config = dict(
    n_experts=256,
    hidden_act='geglu',
    routed_scale=1.0,
    max_seq_len=512,
)
Below are experts of layer 2 (counted from 0) of a mixture-of-experts language model. Rows are named gate (a neuron's input weights, with its number), up (a neuron's input weights, with its number), down (a neuron's output weights, with its number) and show model dimensions 0-79. Each number is 128 + 24 x the weight over its row's rms, rounded and kept within 0 to 255. Numbers have three digits each.
Before each expert's rows: a language model's description of what the expert responds to; "mostly gets" lists some tokens that are sent to it at least half of the time. This comes from a sample of Wikipedia text that the model never trained on.

# expert 8
What it handles: Vowel-led name pieces
mostly gets: "ann", "ateg", "yn", "onn", "lam", " Den"
gate0:112124109112117160128089163136104132125132139066100095132109116139154145189140113131149177085093126143130150154110090155102126127151128129157136118104151101158113097169119139109135110154141160144101153137117111141151137115114119097125111181
up0:105157125133106152123106111134084106145152159117101142136151193098137160173127167122163133127118097118125157177132130114127122067146137133189121136114153127130119126123103140093155107138137097171163155146121176135125141157112089112149092143
down0:104098140159128103107138037099095118135154124148132133124081105174117145169161146132158090132101125148131117152127146159100127148138149115117108074156123156143126101195121173123144103143114099129146131101144151145124107111155133112124121148
gate1:128135146158110094097152138106146161118096153102131118160144084156130094138176138126084088104147132121128132159154168144112114124146106155082132163151114119116106122164147139150106131153102112115142082112110138098120124145128119158108118107
up1:101143078148127147129097169168144154162125131112112138128111147119126110125134138135109207134125134146107133114144130165101151106097134152122119145129098152121143117151167091133116120125099171162103115129142184118117124141128101141177117121
down1:120145145119148145109114137120113137123114115112108142150105138119130125117105139159127185145120174113104126094162137155144101112100116130071155106157109133135129127129085145147109150115158091113149169169125105144174145134119119108059129136

# expert 14
What it handles: Clause-starting pronouns, relatives
mostly gets: " they", " who", " They", " This", " These", " It"
gate0:176146115114136102147146104162130146132111127128130127152136136113135121142105137112123122153117125095145105158106152201137178104140120142164096123146108151109160148107104085139109157096160071160152138144142120171124147143127120120157107136
up0:170166132114155129155167120191142127106114113164122143163117086125124126147124099089136114137141105109154130127120137180126157140109117138176112098157078121148132132153127111150088129119172074141161160159146126127133175171114132129150110147
down0:148121148108190124136154146165115149112075131116124141176165126134133118121115155159100106101134108113150132126122114125067180174142116101117133111100140097098134120097103097134145156110151112151143119153118155117137112146087146087160117136
gate1:137108136141140159069123121119107139096164122100102084152127091106136143145118094221137154084146154127138143131139132117121142140123125103105153179142142139127109148126113155158112158147099122160081161102100109131125132130122100131130087170
up1:117087127142092151144107154104127139082182139125110128093149113156171124105163092148148130120143170146143125139096144102113139132079154113135082140121116133114144106139085137109110113102093154113115143105100122076116133159121176110125173160
down1:158125118145114125127150151153144119154178111089165130155092107154166078098101136168121118131157129134123110135108153113099165132105156123125188128107137161168175116122122169127069079116109108126092114120168112104150149129098092109172126121

# expert 27
What it handles: Foreign surname endings
mostly gets: "mad", "ael", "ez"
gate0:155148102100157133133119141105084089133152144117113101127147129133136100156111102126091100116132112129126149116138092118125109143140172135139136128150112157100121161116148104118142120136104106115160137107110142116158119147186141105110119121
up0:125183136129079112133105131133165118133147143135106156104153104132178164154129153106099111130145200125124139104111122138099120071163180169130120094129133173135140148139105129152091151147163115130129145120109124100109122111157121136113117098
down0:142142123143098133138143057114107172104112074150125144140135142099128109134111139148096184133112105102153128097112154126108104111109108095131115168117119131128102142128121170126136123155122111099122139154134131156134116091141126135119105151
gate1:133152144162125167136112140091118118120150128139161124087119119119081122108113130146143113140121150169098117181121170174131109110093140107176131152114142136127150134097099136141104133175152136166101088131116104104108127176093117119127115160
up1:150170122112133137165140087091140130124071146121096121106178130119111129089162140124126131132128125161126103144113130136170114140144126158145103151159120123125102156095143120118164119120144150135122087152129140085149134114124078151138109132
down1:099136113103135150134148147131151161151105145077137132150150136113107156128154125109113126157138086103106131116109146140137141145086146120136175166091140141153109150095081103094151143111143164168142111143172132067119144135122107135167143125

# expert 54
What it handles: Given names and surnames
mostly gets: "mond", " Daniel", " David", "hew", "abeth", " Clark"
gate0:127159108103085119094115123136162094118138122104075099139157112176141093108133143109155139174146101149089071111158117151137127124127109123124105176128102161152141171151123112118149123100090124134129134148162128148144138118101166134133140105
up0:126121112168149121153139112137104146100138110127153158096147116141146078122078120094086163114093137132153109111097109123124082117128170136123168103110144152115128112141110136130079137163145087107113117103119138128118086139164082130128139155
down0:098118084152142185132111121124116107116166140079095122154155130107164110102142175172110136118142178119112097166131143123133154140154117099088122132104112147111170098099148143117122120116155153151154067118132104109134165129101130103153124122
gate1:135120129145115120126109113141084137128131110119110125133093158145120095149097120152134128160102103115093153160162143109071072162129149147159171151108125145128137119131114145151118105110115152134116141126130141121173118156099122150162130072
up1:123114123144103115128109131113164159119166155130096110138136174089152084101094114156123142113137133068146132110147102122154132123088116121101145124087117103155105105115137172107134134128129129108149124152160114165160125121132092152065126141
down1:139103131082125105136154123109174123103094141137139171148109135133068130144134091140132163169175118117126142107106101115138142161116118156129100127090149111109136148163086093124174133110115096126123103139160128106100085117123153081139129155

# expert 11
What it handles: Letter f pieces
mostly gets: "f", " War", "stem", " Off", " eff", "ut"
gate0:155132083122136170129117163113110076135134160094124143100113140131110155161098139115129141145132115154091158139135131117118105122136145154181085116121090092179174166131148135113149130120158139159111134050086144115128110118131140106114098145
up0:174155131161083081170098125148122202118138099169126093115135152143103132092145115151160159136115099139088157132143190161110105126084137119102111115140130151131113127148142120133118142083136126128165125102115093143158118122135122145146121132
down0:155108116092090118132092148121094148105139137168119164083103126148169112107170108161109136153141150103134095146074104127132096194101131096081203134111094113119129109108155123118134149113160155137129123133096118114114136127113147149156122148
gate1:103129111134143157087125121145123061184073137161086146179123171151099155129102085112134123126135141105120127126130116155132150132115101127084146111093157114170147093173126116128139105126082158163157127144105094094146132115128098145135114082
up1:106112131146145112092140106123125091190106111127134150136116190176121157135098112077157107121133156102128118105119099170128169122124082142106154092099121137130116140142143107145161092109084137140105143147128099147159151087148125139155132119
down1:120113119152120133147153082167150103113142104121134173144095089130090167153128121118160081118084152139113121130117125156167154158097104097104136065112086122170138143146128142155164128130126102131144143135129104172125113142123128157136118117

# expert 0
What it handles: Place and surname endings
mostly gets: "ski", "sk", "shire", "ić", "burg", "burgh"
gate13:145147149070136154134074128122151116143138148152127135114137168101152126125135122151139098123125160124119096186136099092139115152124105109107144106116113131144145122108133177132153108118156139116155112151175135112131156143116144105181090136
up13:130132166157097086127119161190136127157134129096141141088166155115155172126130147143101174085099143138089144136119181112153124154092123097135155136142145129139126141130154124130125144100115161123126126143091108112126140126098136128150149150
down13:134120178091171148130170125141105122147115146124108127102096139143165164111140096109178124116150125155169093191122155105111136155147144134152150091134093144117134142088140141100143153079151166169099117156122137146135163120124134174098115140
gate14:128124122153069143114142103119108120136173135086127150130145149134151128156092121142103097106108200131125133161107112123137114077160144170150094108116119126130120103098125103130112116137092162167125128139117135156088091097124137144110133097
up14:151120107150126130120153167138142120112105132139109118127172123036169119105143138121146131144165115141095116161127140144082132148130149094096140159094086109116147134147101153131130140157141103124105114125145132116105123153075116117166096140
down14:187143147115107069149154146148120137138112150191153135125170108084146109112137182101158103120168157133139129122128105130103114077133164148147144123157160094130125158159140103098140107112117105114144126105133109109143161182126128100122120077

# expert 45
What it handles: on and similar endings
mostly gets: "|---|---|---|---|\n", "|---|---|---|---|---|---|\n", "|---|---|---|---|---|\n", "|---|---|---|\n", "ween", "In"
gate1:101101156117115107087122132117117153113129135127114142169098155159092136159136106110121114099108153125103113154113146101146096157100118130083102146114090112143143149152174136081119121142144141121144136129087100097136110100112087111100117116
up1:101120099158151126167173133106128157157138114126106160100100077140127117115112115181129139158113096133161123101124114128140158094152147147106084134125149146154083091161148115153153141136125118141116202132128081125110178143115141154111144157
down1:130128153143117159131122127117098128107149071137093144147112084146107121133097111066140137130120148126114170121159115112130099119136102049154108125101141150094151114115153170123125144121122127084119133091103162122158065156184168149184111082
gate2:146168148129130105185087102146152146129146133136181116082073158148121148073139122101077124145111100127177151131114146114134140136117103126162139144164131139108114136103084137128089164107143118101126143142165085103126174155083109139142131083
up2:134095102110085149153120119122115163135121109112180131162159067104135117131131133128115104148142094118111107126127142102136078123128101159153117129100167165120111122140118090170178155127094108112131113122124149151122111144108139142103140108
down2:126127151161116148132112088135092098118116111135131130098123167130130140165186114154138136051088195149068123099126116135119163121173132099130131101136091099093124125107116130128120086120162154142087094135134155123113154130103138110073117136

# expert 46
What it handles: Digits after separators
mostly gets: "09", "08", "01", "06", "02", "07"
gate0:139116156118096135128131181118129139123081119108122124133128117126113135098077097106153099113112156090129142172111138133124137150088127116120088108112112106124092109142163086122195133160167091116135164128102135163145125118107094107134124089
up0:125165127163119138129115129104143124134132149166152106103130101144106088172130089078137094115111135106128136129109169098130139109132076107131123145123151120085101163147146078135164130137144149142099098132117146144135114083122092107135144103
down0:172136144117120127128151161182107121150135137108109065150105108133121159123093143145158161109117123076114121088118121079090121135130077097144131139140083156093140172113119132150180155167125112141124109130110085129108126086116111137121146122
gate1:098139182119100133124084182131140127189132124111071143117173182143155177139127108117113094115157130147133170136201128165137122144104140099138100141104139091130106122153106127118126091127146133098127127118094176150115168152151128126114119125
up1:121143163108157139112136174162128098158141128129139139099136129183117144134117147157151106181112111148104138139115102135145168137150101149136158084136108125153105119100173153134145114168158114104137151165119165172120148129124200122131122140
down1:115120096127132172109124149119119144105142144139139155132132115149115089120135177159133144132113110152097074143135119122175110118160152111148138144085170137089126130138144055129111127140128145142141093123103151217122133170134132179102143155

# expert 10
What it handles: Sentence-initial determiners
mostly gets: "The", " This", "This", " These", " Coordinates", " When"
gate1:151087140117132137143139133128134144144087147139093119112121150089112104146126074107119101142142105153119137148148146116157119162084117137130087146098136138157134101119142165156084128138105128103137121146136105139166135149133105142113109143
up1:143082114149109155164138167136152140115143115095101128083138122112095119131111144111119111118170110155123102130098129136114128117064146152156119143149145162156152144127160129114141173144064085164104099119120099127147146147118115118111132164
down1:112103131132110166107126124158158104127126138128197116111128085146126155118107135142132125147115115188092138110131142145129140116117110106145105128163129154116117127095138102164100154075135114085139153124116125151144180139110153131083159131
gate2:125145093104127138130139145164117132134087146132141080126160111131154166099148087093112129179126107089131093105143122147119114147161091178132141101121104160132121105127173139115132107165146138091116133126141144137161125123142086137178106115
up2:104092116092077114132134156145116147122070170122154131143132121142133146147128100126121111158093067132090101086149158110098071114162103169124149087103096161135151119145136139161133143159128112116129110117108142132098125079152112103125116097
down2:099116140116131105121112180111127133164096131117138107144096094104097131177119102170153122130097124157171124126102136110099119129121101104145125071076099113133113138112138123149166126152099132096142108119083149126132156133088147146100153088

# expert 59
What it handles: Year prefixes
mostly gets: "201", "199", "198", "200", "202", "196"
gate0:074112138153073169117106138115122181138132124136143089160131143138145118086158100112139154142116124141123149155129135107134098174141141142126126129116109104116108131128172132175145170120125083126109148144165103121109119146087123105118156104
up0:097085126116120097127122115124122137130151140126102151120131128056152117112140137137113140154092105147116144138130132110164127127109148155124095109098113087156120151192181114138112158131083133106129142146163088131108117100137149127123152134
down0:124149170106125102135137131094125164125104146132142136104136115137147133166146143101112099148108135172102141107146112123137120133150178101150155125157143127121126118107145144165114111152141128100110116108140160159121086137105107152126144124
gate1:105173088110128153142124191122139160132145128118134147088110120151108128135163097140118153141098168105122084121077170157094160136076126133145159160142091148131128133100152124140133179128150122135145103121113124117089099139143169122103201089
up1:102137124132134147155150111123090104126121132136161139183148109129141142122139137111129106131134130135130118157137128100128102125096164133117095151145128106144151115170130057103124094128121143141114176106101110110140133124109125090162149131
down1:129117162088148102143103134142094090109130115131098100165149133159156102108160134155159133140145122135105121126098137145136128117125134135094169158111127091157149142167114162159140128122124086150137133095156114142132109104080120118162088088

# expert 3
What it handles: Accented-name and acronym letters
mostly gets: "ū", "nder", "ither", "/A", "ā", "о"
gate1:125167189143115140128114138180127165134115179122132114096128130167131116135152176148143113099172172100126154177149141099103135146166140113124113087109135122119130136108095107142147107109087133123115070121161127151147093162121145133113110114
up1:119168146149083119073121119128146095157135130178090124113121135091144134106135156090142144097148123094104142147122126173167098109116133114126152125171147102091148143153107115139180139100106130103098100108139136161115084191149143128168165123
down1:182158102171149121113132164142133128115115120104114122164138162147117122126112133114130145077130160128111137144167123139137143072104122091093141165149147123111150111135115100136121098086120080118107127090141114080097141146179125112122149116
gate2:109138103115091117124090146141127118126151093101132090154131162109171164122106132168085102129103138120152087139102162138124120147132119142144121139127102126168110134159090149111084085131134110149153157128139132140176150139122149142105097109
up2:092137122087075121111068113107150090130123103107089148144104151127146152115086152141125073141093171122088081129111106121096127129105156105147125096138143117153107163124047118117155111146153123121128134163175143135116126169113110118149105154
down2:140147160145135114120090144129124133114106168144133093132122146160162170157146156103116159117122120121154151174118103159088083133123153173137151152168131131102130125159121141149127126136121105091093099084092108117103142152096108169113139149

# expert 47
What it handles: Initial consonant clusters
mostly gets: " r", " Br", " Tr", " tr", " Pr", " Gr"
gate0:085095099068128087096185112128117088153151112112063128151089143145121131153114143109157099109111112132114131119146072122177135124129126142117101124111160131118114106127142142108155152116106100142096135118145156117121121127144151120128124146
up0:133149156098150153139141124148120117139092144111130141097126077125094113108122140100133112183126125152145109146121142172158158132085129166130139126143113101127146119145138065159103168111119172125122174125123098133132128155149115123150144140
down0:080132135172143121085105119134099078133139143147098145143165104124120135129166109082157177104143140160161152114135126143154138132114132184118123096133114140139114133132141117119146119101147144101121123100168159151154106158163127150140105082
gate1:110160133173121140128138186159181141144124165126123133105132115070108167135130149106111134077118162133099154143139159130088113132148143136144085131147134109137123117112067081115143143089152146163115106113156125163098124138120084150100111156
up1:134158162129144083104137138129166146137114136147122116136154140091128124152169183152111138090134111132123139154101124119156139160107139155129135156165153132116143092112122128132161106126120141149136163165110146105154114115130109138117110132
down1:166142164183122090109134134132102137124095091172152117149108109163118170136135149183120109112087120140132131121135130188132102094096160085126131097142120134115092140118111150176120152105150134124101132083129125150139089135139139132135122118

# expert 49
What it handles: Foreign names after G, K, H
mostly gets: "ansas", " IS", "azz", "ER", "raph"
gate1:145136166157141136124164141131146137130143135154131134117115153162129115099084100153131145121120188105128140151104082147096151147150139141099114098099126109115121127170121129137116127120085107136128086166219129152092178146101109115111117131
up1:157084156154119088120157127169142187153152135153167133111143165152117136128134110151146125088147146105140170160084133164104140129144143147131144067141127120101116110133141107126146156122146138094086132126148111120113147101144128121143116140
down1:137119141142142155120124111121126173151132163112134140150124140105112149125121134142116144159128115139139172102127152143160139125131129152070140111109097122114150126112126105144152133134126154114108141117189124132049162135136137146172127109
gate2:140152118112116127151114125138105101159146117138128121067117118159093123086151071169133102129148145125086101128140127115136115102123118084131106138150095139166095122067172109104137139103089175131112118123154083137145145130121116140130161166
up2:125120134105138150130112126139108122119123126152117143123123149096136123135165116155116116168109100120110130155097142085162101128096142115172107175131122109154117107098146095102146137139119186176103193100112159115128144161172142158124146146
down2:140154140095133108140132119124101124126164099156164160113113123151151112152121091148190159093118114183153107142105148115107129162100153103143107129184124118124125078092092105143159098075130092131149123144085121125122142073132124133116096126

# expert 1
What it handles: Mid-word vowel pieces and digits
mostly gets: "acters", "for", "stant", "emor"
gate0:162117132143164135123105138121142123097132159119154159130096139179156128086147065151177121130152111136107167139149155136080135131113085144107125119176162112137191153102122175092105147100097142089121104141113106145128130137115107123091097116
up0:109119113131114097127138143171103153111143123118154112134157147125166096117103184103065115123204106133160105127144103110138142146152122089110136134085092116141099128127163143084120136146110134165110098155133108119146099135121115115111122126
down0:128091121135097124099102121108113121117159107119147135111067147109143135119110155111132130128091115156156114126120080138129139128102135104158123136165083135130080168092162116161159127146155137106120116098121141137098084112139107146095106150
gate1:132115093091141169137132108096137147145151131137122127080089146112152122130122128140108150109129152132138138121136122158134130107147097137105137126117139109104093137117139116113143131138118101128178138105149154141152156110069143122114123160
up1:114155121136100118138123146115128112104122128132116119127138118137109126116113147121130087128107171174156109101092191121103135156068188085130108154143093148107176165185092144159128141138159122122128092154093115109099127119142113118123108099
down1:117142181145120116104127126146104106117137102135117143141108104156101120149121099146146108116097141147168091155156090143127102143122112098121165103136138095137142137144126141124115131147139068174132096133113106129131157127161124156136137099

# expert 23
What it handles: Title function words
mostly gets: " Best", " Good", " First", " Great", " De", " Black"
gate0:144130116123139093158125179168116146111113142132167090123142171144104128125114114121109142105090127117162106086126129120125155128115135139117125118128164141087109134126125125143099162160099103107119145129106147158148093117161116152154118138
up0:105093148157112137086105160116107121118136148136068112121180114148110130107107154111170112153125138099152129118081132155130119140134119121106134150135140136069104100141119115129140140174134077127078161087152154090130115133148139163118124157
down0:096171120154137100107152187114109141159124162104118125154125134101103154097104118100133133134122115113120077152134175103083104106135141148138094146153115092115105162112148133123134113175153104112103116128116127103150117098124154142130123140
gate1:145188130136136113129051138172150161106109126143153140121145143130146139142126128128100144138122131083137111132137144151129130169115079085133144161126139121101134101136135118158152116159136107124114125124147127177140130097154111123120110081
up1:127113113121126106119141137099096161153160073178125100089076132165131146142115115123109094129144144138134172118144141135100108119106148196115125102093094111125162144124098124131094168135144156123166108162134124121132137123132106121183123085
down1:125104080134162170111098101127135130120121166108123161128105097100149125102112131081150127147115161087174117135155113092163115069132137141131135125084137112117159160126093160119090140101151119117088089142138193119109144108122133137182118136

# expert 58
What it handles: Clause linkers and copulas
mostly gets: " before", " without", " while", " when", " until", " were"
gate0:123114068117146079106065131155100131146096129157123118119130194135119110131131120153112102128125138133131112144084149113111168129141127151103139136139160105132113120111083149128126113207147119103068123171091148120122125119150129127153164137
up0:135137150178098161128134161114172109132146116135156150131125131138124140131135161122087122156126122136127104098130112122136114129133134126147145134089135124080121098127111087136116149117133159126167090079145127114146162108141110105106141112
down0:168142132129094132142116134129124126154120105081122101160140129084167119142158141137129148135138137159105149126152114174158150154122156148083091116116128119118146097120133160094130143179147116095137120183095126146121136115167106103121150151
gate1:134162143154127157119146119138117149130105123115127133135135176132141132171130151133118106109104165146103161114148135113127121146156156112095110133121131109150087141127074113115087072149116139140122107132106120150205090099173127091121091168
up1:115087113119122134122112157128144085108154126142124124111115092168144116095152114108140123158133100140153096121151102110108141105112152128120185126099133138096153129103149122137131141140128123115131178143117112158065135153078143118167126079
down1:130121141147192144138146143158125142117090103111093155113095141147129165133112153132127157103127091120126123153128091141161148140137120133128103104136112095107134173130181140119125129139115045154155152145080151106111127164122084118166116121

# expert 19
What it handles: Of, not, only, mid-word pieces
mostly gets: " Its", "iple", "ilar", " less", " such", " be"
gate0:133119131131138129094134124175138128126084138132135127162138144131093132128102146132135103118159155090143202118169091157117148092150143105145108147119141147116099105118093136143146086122111103112102142102131134097138119138124140116138079161
up0:122080112082144097121129115138132164121112096131081114097113153153146117114125137121129123140078103113139161143138164151133139110088120150117122146125118135137123120136195154105122135143112160131137177120108103149168105120139109176110142088
down0:121144133127107185098172138110161109117160070141112137138097134138119151118135123114119135109141157108109143129139115146096121127152107135142123071116137131127109140150153121134073112156143126133123141082104152163133129117134154107157141123
gate1:131150148153128109108088104095125144131139156128110144103127128129167106136139134170143128124170092114109153134127164164109131143107093117090147133171116143169164162093139156092121137131126125091147095115149142164072126137065128152068105157
up1:133188149098165123136125099087118089117102123147113145166167127100084143127131116103156133151137143127116130108168108132158134151149126126149132141118117167117115129148157149185133107148126083139113108141094125098130123142146157096141144084
down1:113120152135156097094105138098160151148153136199126147128186129105142118113129131138138152094152105134088159155126154121131101120132129120143126126113176093116106122134167143079162162127137153146160104110126147146087101186146113137104123140

# expert 60
What it handles: Numbers in dates, tables
mostly gets: "28", "26", "18", "24", "27", "13"
gate12:129113122170097133168119137122139098087082120160135142157111142145117147125141091103118072096147132125132166134091118115099124127134180149166161135115102131142126131132090088142109120130126094156112115170165081120112107125150117154111195116
up12:111157135196101141104108141082153135133137150146128119144111139145117091129159117132098080093138121116138114111085137121152149100134127086132135092118080118179166128111131145129121145085158107145114121160151063123150118163141131123075152118
down12:125150105138081116116125109137124110087107104171138118124102146125121162121139062124070114106096125113111129128147107151137128154148146112090132111100100152144133126138149123085126101118114152110113157163146085141158084147159096096135153096
gate13:113120168087105150113113145146144131119142144136111135152094122150122110126146136159131137171091161138124145110127153157146123118149132109105120109156146132068152132092086137114133156153138100129123160131115103108134177146110103122125107159
up13:149111123116128125150106122111127120140148134119094147175159096121100149124133139124116117119090124142144138119133135148110138087170132201167127129155126139119172156152123108158152113078111140158115088109114102132135127142094170158178132142
down13:130084078118118152149096142145154130139127134139155125133125148102142127123136106167130151132157153138109074090113099165131148137124140114122156111150160118145087135149084128135084109110106154104118127175131109086127145109118098149098120098

# expert 17
What it handles: Vowel-rime word endings
mostly gets: "eek", "ink", "oot", "ick", "eed", " making"
gate0:106157117145157142156118171083175080101097113096173155092114113124127156115129082165111123109140150095155155096159105132122119149158127145092140130130158119103112158127103147125159140117109089146098126139113129134084122146151081081146141134
up0:158130145140117090170108152107091055157112112105151161112092108148150183089126118140123140134124109127155129138111138123111127118133159138128154107126118150110073147144117081130123104155079114145107164108116116124102120181182113108138068092
down0:115115117132155143136191143143122135124105100104131159081142135131139130088154156104116128145164099157108119147126164150124162142132150160104147151117123151132137159132101087131103117114122102139090135128112120152067113143157132149114122172
gate1:154154123109124102097143096112135090110094136117120124167148151156116078097156101113117082132124126043110131117093119106148159138144116147105118121128150123173101107122120158137112088152095123113116120120158111147149127182090099103136117154
up1:156157152140106107081151133132163094124119144112105129175161104119143093108135163103142122147125158077127102121117143164143156119104125144120143106105141129142122132146157157140120075177096122115126132144125101154122135148096153118118049138
down1:156102121123115156178119125115163104125112081132126143085128103146159142098154135149133139127112130091135099134141163149157130134098138122109137112132087145131109135135085133116119163095115130144119127156139172163108100189165134156139096145

# expert 48
What it handles: Name middle syllables
mostly gets: "per", "abeth", "oper", "ble", "fect", "ower"
gate0:161120111135135118130067154111161111089117078117132120120110115129117145066117147113130157180116107078116096121128126137124084130103151128177129156123145126126147137147066129129107099117146117136105146124166134143134163153140097105105086085
up0:087101151094145139107154137083144155128123134127144105102123090118126132146126152136184110084108079140128162117120132130128117137138103141130143183114112109107124136120135136153135122156132158113086101128130129124144132099142140179151068078
down0:142115124118124091121152160080140109120148137129151101146104084140111095136099165098119130143133119144127108135109131110079145091088160111152074146071099143121143034123146165163146165124140121125087132102089114144154115124116087104093151114
gate1:176125173130125143155136144134151180109108170114107160089093179169142118094112133078149102121126109134100141142146161123114119132135105160114128089107110115105132119105157118114114152101136098073122148088086136100152093132150100122116145077
up1:102143108133118122131097164128144161133093076131142124123109131136105106102118098146147108165125156115157111099115096142098126132119193116133120079101117133125134093147108087189117112169134145112115148158112095110090162118136149119112085123
down1:130095156125128149129098104144118122085150107121094113139124139151120156139133128096144114124096125176075132136123145167159136161099109110110081140114113141116150114091112117133135142140107107154159115142128159140116117131084093112129153140